{"num_hidden_layers": 8, "hidden_size": 320, "d_expert": 160, "router_score": "softmax", "normalize_top_k": true, "balance_loss": 0.00633, "balance_bias": false, "router_z_loss": 0.0001, "vocab_size": 2048, "norm": "rmsnorm", "norm_eps": 1e-07, "tie_word_embeddings": true, "optimizer": "ademamix"}
Below are experts of layer 2 (counted from 0) of a mixture-of-experts language model. Rows are named router (the router's row for the expert), up (a neuron's input weights, with its number) and show model dimensions 128-191. Each number is 128 + 24 x the weight over its row's rms, rounded and kept within 0 to 255. Numbers have three digits each.
After each expert's rows: "gets" lists some tokens that make up at least twice as much of what it gets as of all text. This comes from a sample of Wikipedia text that the model never trained on. Tokens count by the router's weight.

# expert 83
router:107126124126141125115120128165163135122185098132165101141128110127145140141126123098105097100132102161180155087106112146087111135121125146121112099132126147177128163174112108119109141061139106
up0:140141126122103115121145103142141104167100179129142104129135155129116127119096133120132161155119089138130134097154111145144135104123132176127135162128137115122145103107127121106121158142137116
up1:140119123102149133182106157152116131115095129090142129122093082118129131129133148125108123157112105151109102166116144113145118127119140159122127120102162130111140107144084101113148144158109165
up2:139127145174133142125125117094160135120108097117105130125165142103128136146123123118133127106089095093113093136163114143108115097122090170152161166167186121127142141141133134110103117134112106
up3:135132140144093096140080058112130119084117140092148141144128119134091085136157138125099111148130107108156131145127125110068129132069145130166111126155123092153110148126130089119174166126118094
up4:131090134107114098093123156137147135113129106175132100125133111120141144173113122105144122103133092102148101132124123167155144092198106127119120117146157119152147139139157079139151079130124131
up5:123159159149200146138133151139110134142097097135172138125133117128131121132093116119112184101140139166124105136115152125134145098134146127111112137110138127143105132120139156076144124146108109
gets: "s", "en", " s", "w", "ig", "er"

# expert 109
router:153125115126131143140166092128130145141141125130105094144116136113125154102068189101132108106129102165137134138130107133134152132075139155139118128129156129154091180124089086141105108125117131
up0:114106100103122147134130149152118122098098142170165142115149120122132147137139053136148128121155122114121116119077128079154100126128135153150122126113152151111169123165120141111115167115131139
up1:156127135094131154103125156123146111150141130127143118080136170131131152145110144114088076143138130120128201137108120110107164155105045121104110154111112143191161147127147173143075107090122111
up2:108126095138160123114099136155149132085126171127138150116151109155147139131111120164126104128126186160136131088112073118097126160066133148093134111125104093128135186126128094101119119096101155
up3:143142117144131146093132129100149161124133167119139085104154141136123148137102169129096126113141132153122165138111141114162147151114134117119161183132144105127122113120122114154122081111128128
up4:168140151124113132150126107105102168099118124087103124181113111111113119135117166156111130139151141140145126114176127118098134126160127132127087129143140163122160117127133142116125092113093157
up5:141160118091086162126117128160183105106105157131121125148092095120157192154135134148090162148116175143149115122107139138125142150110126097155122181070157079112092115128088146127131095112134125
gets: "y", "th", "le", "ch", "at", " E"

# expert 7
router:154176073128142120161154136122124119150133149132164096167088155186123135128085130102132110093128128134142133081118113122084144134067143143139130092136115159162107165164099128125116115114096133
up10:119103131114164127094107088124156074108110183139117122102135084152142154093172102155112126135165089115129132122146129127066155093130134125104083098149119129121130111119143088145127154145132127
up11:137098156183143110135113158123106091150174102148109109206141123163150121126111128124119112128138141083176141099121131126132113123152141157158173084153134131128150150121115095138126123145124133
up12:084140149151137126130114140135136132135167124124171114122154115136125150123118114110134084131110149132121136122115123144095128135123132150132131157124107109137126111181100127137146109140133067
up13:119118098109123133144136148134116136116127096108164128148074113157114123151141148113138080120113147143120052158138144140136104150084149171114149083124072124114134110143105149108126149111159145
up14:158083097067109154179090151132154131106092132125166159149128148150082116128125111067147131141146113133170138160114145171128162134120166161132110148101097093140112154132141136113145120151136155
up15:126104130128132130136176151143118121154126137093160103156122163154120129073099106088126140111117145119163088136146135156148164185128122144164125150163089198145142116134126139152117111122078160
gets: " Ch", "l", "t", "th", "d", "st"

# expert 32
router:146142146120126137143107107149147126080139136134148073130128122134141128135104153098134110111126133142132135110146125164081167158134075156162100145151132122135113165153124130128153152116107126
up0:100137177088141132120137149131161154132154119106149071148138127160159141152157141061147144153120107098137116117132121058146097193063130151119106120077106084166187123131122134120132154101130121
up1:185155134120132130101082116132096145134073120117156125112129160142099124158103164121077143122119124117098133097153092095146127138138132146108134137152102097138121119135119095105160088123107120
up2:183135113170115112189129159130063127157140162208153090156122121146112125097108140112161126107114114155123147119153138141142109109158091153168087108140092111109116119175104140115112111120141134
up3:119114151155116079142173127115108099131109092095146132092137117133098134101136132116142137130198157122126089126117151129138134116114162143154133125158117110091115130141112132119095106138096099
up4:180170148124104155189126105150135142095112117114141129112146145144106143127130109135144148092089189097168143081104155096095148112145134134163074146081122115150118156109143134096119126084147115
up5:129139116136119111163114145109139142084150191122182116134145110107145151140123137136055141118129138112089139117175072119169107105114103114168130124137114107154125121113162076112146140134096145
gets: " T", " t", "T", " J", "op", "ak"

# expert 106
router:138094102134145117174139116164162113088135123139170087165115119135127171111124139109102104125122105141183099128132144120083157135072099171188090151115106085172103176178106075129102127104114093
up0:106145144130145110140153063172163092114175111110132096122087117125135084143113188146127101138132094071137113146144127153136182165088131149146178100141162143184094141143110141169104080126091117
up1:113110115131109104130144141138117106156131105121177141135163151118176135123143129132109137116159118140155107145113119179120135146086157122143104155127101107142149116102119142107126118111092083
up2:133118140103112090092135108159132152145098139123159137166136156142129131111084105148072142132104119143166096141118118111155090174102131106174127145100091151127126121141112173105100077113090185
up3:146158123127132133167135127130106099127141122122169119113135106091150145137135142114127079124097065138155122073169146155153124141099114127140140137114116114139115142151137120152109143114132130
up4:106132167162096141137111131122113088104133118128100141146131113151072144085159124137112149124110153131128106145123096121085121156115170121135082113097091128165138155134126155105119113062117155
up5:114137171136167147136102125121134158112137161125170157109121117131146139124145134112089131103119107097162146087090137120177125154062140106117133117132099120131142151175155144132141152113149111
gets: "ation", "ion", "ig", " N", "ure", "ations"

# expert 17
router:148159132150154131145159124152120116127162146144134124134124156108122108127075148107127112116116135127175102103140120148126141148094108154171117115138124156139119170163111087137106120125128117
up0:106090101177111085138144078118124067142133126120139133131141165111118116121083137147152119109160109115152140108114125147168151139112089130142078120097143161084106131174137116109106127147096160
up1:164108140063117122136086138076159131132110142143112136071110150082093068108112086144167126123105143145150159104149087136140149143166110133152130119095160117117132172126151119069137112125140161
up2:153176104133113150126147124126105108140090114102122161137098118126100109089107075121147157098138121153134124113132143155095092128158126143147119096127107112057103124092094058117114079132160112
up3:121088149107121146089167121118133162114128096137117100140102075095137093108123114130160093119138089151140116121158135105111134169109155159160134127109109097135151172112113121082181111105125142
up4:152142152121135120127102147116117161108125148129108108087132118110123121150155140088120110145132143150139130153108134122100148115138117125104153099123116142118149097144080138122172103118174116
up5:156148128123131121133141111136167119140133091150155138114104126173127147130085105126117129139121083086171124135090070154104172171095145156129101178067108126144130175145117147110125153152087137
gets: "er", "r", "and", "ell", "ad", "orn"

# expert 60
router:125151103128116099130143087147133123137141114162132106118135169136162123125080160108117082112150115118168152084148091158122170140095111154165095158107126149174114155154114133140098119105086119
up0:094151102116125123122123100140084126109103113137134102128151112139126139077125168137151192139126148116124170128105140126129122121153113136129141094153151187112111168100133133139135111142079080
up1:106156124103144142135129145135132162131116119098143085122113113119124125132138124149118133116129109151156148117139112133156085145139099136190181105102141116148081187136125131127117129067145122
up2:147111147111129153144140126126153108149163105153093091149075130125112138110153110117141097118111134083169122090198095106109158085165149184135113122115134087124112149119129128123128151120120122
up3:144207129103124114105131109097100157140125127154100114130121134133151114120078146122139129087162129133104116145102132168127136154133164129130109117163150112100085149108133134126137151130106108
up4:118165139115165130170172124127137149142162095117126121131119092116119148148104137162118114170129135150158190088117162090120142185105118137128145133127133109127159103155107135100157111117091120
up5:132134141166106135107141129137107072140108117154104097148098098157145102138124130118129110151114092118146113125168141168131104127117163141129129125120172129170139159097143097120154159103134131
gets: "-", ":", "–", "/", " -", " –"

# expert 96
router:120137118098152121152132089153137093105143129132140088134112155155153125116104126089114092119124099134137143074091100143121149150115090153173083140152131118166089163146111124130123146094115096
up0:122109142113165110090147107135137139158115144138102115152166134145143138132125115075105143120135121119108109154111149130125124105130110136112056073175145182123135173150171139132132157142111123
up1:122170139154139114158122096131140098088186157148166126118099157125134129120147117070126175135124193097158149134105135160116129148103122173166106111112128144150157115107106146104141155111096142
up2:151161135136111136103118143100149117133121106150131135124103128100131184170163085115147118075097111106118069144097120135130094101112161119138128181117142099128089185119129127127151117141137132
up3:139111100088131135135130147112134085160137164141146122121144139154158130130138140118120135109146106121155110129168134109121140149110183155139115123138125101142113138151127092125119107083104163
up4:169104148112116142133154108113168102141103170125157110161157154132125129119149147151118147132126115160131131126097149168132100146091128130090130148072147139167142182125114118160130151105093158
up5:131120122115151097114157140112116070109178105127138127147092140116127125125120163152111103156137074165097125114108122104128146106145153127104071137121124137118114113117138148120173144139121127
gets: "-", " f", "|", " m", " w", " F"

# expert 87
router:158141128119163126149143114178150124131135125163158104142110142137162128142090116100109102092137140140218107080120134142100153132079127139178085143124105110143116159125085095156132112087077113
up0:129169073089147095141120107143132115128130149105146131153128154141111124109087163099078065142126134101142170146186131154093102158102139119151150063147119107139125146116121127107128135131134150
up1:083131164129149144179114162161120169135116136125129122139093160167117136150158108149138136114158127150108164124150147057112166140113132109135141117128117142124153104142101154169154144129154154
up2:189147118114159123110125149131135093133130158089118139146111116112164165137139129103143086128137144097140129104135146098174154174123154120094177162175132134170136128116159131135171154123109159
up3:163153135110090154136132151141167071126159132133154120120084103098116107111138134117091154138081113141146142135137110123103142118147099133141128117114100097120113157143132090078111141114130158
up4:143179091115100080135127095120188164126136104148179105145109114122091112151143170147122130109114134096099144111122082138150157165087124152128109135120120162112138100109118084135103139130123123
up5:135127099090099149172166118216159129107148150192135110127106138137121071094161146127074128136103096106102140121133101149118140137134117154127116148108105134163055128137108128147125133120083069
gets: "1", "2", "3", "4", "5", "6"

# expert 69
router:127142148093121153140131127148130126102164119153159088151119143125135107141111135107120150134091114122139150110139104132092143147114112159218098103152146126157125168149119120156114146108142098
up0:141133147132137114123093109122137105153119164164147113104123113114132143115111135131169133097115086116145080149139121141153132117131136157147126147161095122096116129089066136129096123171160173
up1:123148112105121092110109138141119112093107102160130152114151140107131150084080126122180100125152117148122092127103045130063135098074069128089119123119151112125099121118056124113084081092166126
up2:110139112121116118166110157123139141120194092140133094131108097118126146152140137160123117117148131159113156140086152143103146156117153179136125094172103145126139147141142124105133169144119115
up3:134087141091102155106128108108152079115139139117130126113114112126086141091123119108155125138129092167125095119106157134133149154149106119080111122173110135132089133111147104140129118169133106
up4:097146165162118169131189111149129124140147108127122108127164096160152183102114125100120140157109109121092140111120105099177122130111136158116112126128139133146121129147125123134081179112153098
up5:156144078117103135128120085141177131154167144106148122130126127109151114118109142136123085165174129134097146155130077108132149163117090120111148101126144139129097118110121105182105129095144125
gets: " B", " T", " H", "B", " St", " t"

# expert 119
router:154120093088137140157130119146108105150152128138140078126091140135132124112096148102123135112139102124151125101103096125100154124110128170146128143128095112171092150106120109157082143110132096
up0:160086182103170098126157129140170103120121153115126120107133122135154172131116075142148115177130138128130109136115137164113099147153151146133069102139126154111110127118106100132110165127094130
up1:119129130129132121154098123131128101096149155127111147119144136167121126130065118146092141124111104110153140157104121105155116146131151108152121136139139122134091124119116135157156108144123183
up2:114131102149137100161150129119116133132156155129109085164113073158125153121122140154138141150168171143143127130148138090088125171073139102119102143120117107132124140106133184180102127119144101
up3:099122148107148128147147150118111099143127174158107093185105138129088153153121134159136138141124157156139132117181114091096107082152160160144137116115104101142134120114080158141148142116144161
up4:129113165110141135125150147102092121114148157134138124155126104135126172182104140116101129154163104117146104166107153121169137168113105138162155151137137162093122152140130124114108112130144092
up5:140138148067128145108172128122123133116127127107127075121114132106111186144136157104156107108164104118156164060099137111108134135125158149126145180125100091152154157098144103172104129111133133
gets: "h", "j", "u", "an", "ah", "ath"

# expert 107
router:150121101106153116139144103149113120126154155148154097137123128135143148101105155112129091110127119149168141108150110142118144146070144149159103158119114120157098170158099126190125116105112106
up0:132165108082145111140176081172131125129136121133132121138136119178141099088103121123107161108116122150178125079112132128100180150114112156182110153145137116124083139151114135159150141094131104
up1:168119104126135081169119165105148175134162120125134105128109133131166118180090130135117116162124119096132163149118134117124149103108105112181120116150063126072159147108134169129121117127142161
up2:164137092112127108109118141124167117126142088131100136134131097099153135138137157107140080114147170134141144146129110142131091114115101141118092116149129135121102128112159124127142117107133139
up3:123152141123125137153126108135155173121132123108123102153118085122128157105136121120126165148092125134141120138118088089129114114143119154133122145121097090170128150165141129121135135115137143
up4:201148145129145147134123144156126136100116120134132126153145135094108114104149118114128128117081150138174101150105169128126109128102173115167141148128121120118110112126107108163140157102134138
up5:137152121094154140120127102161144144144167117118131115106136124174093101127103133142123100113150118131110121083151080117103142119122115158149117106097142127141132164158117108130127084084129093
gets: "y", "le", " c", "les", "2", " t"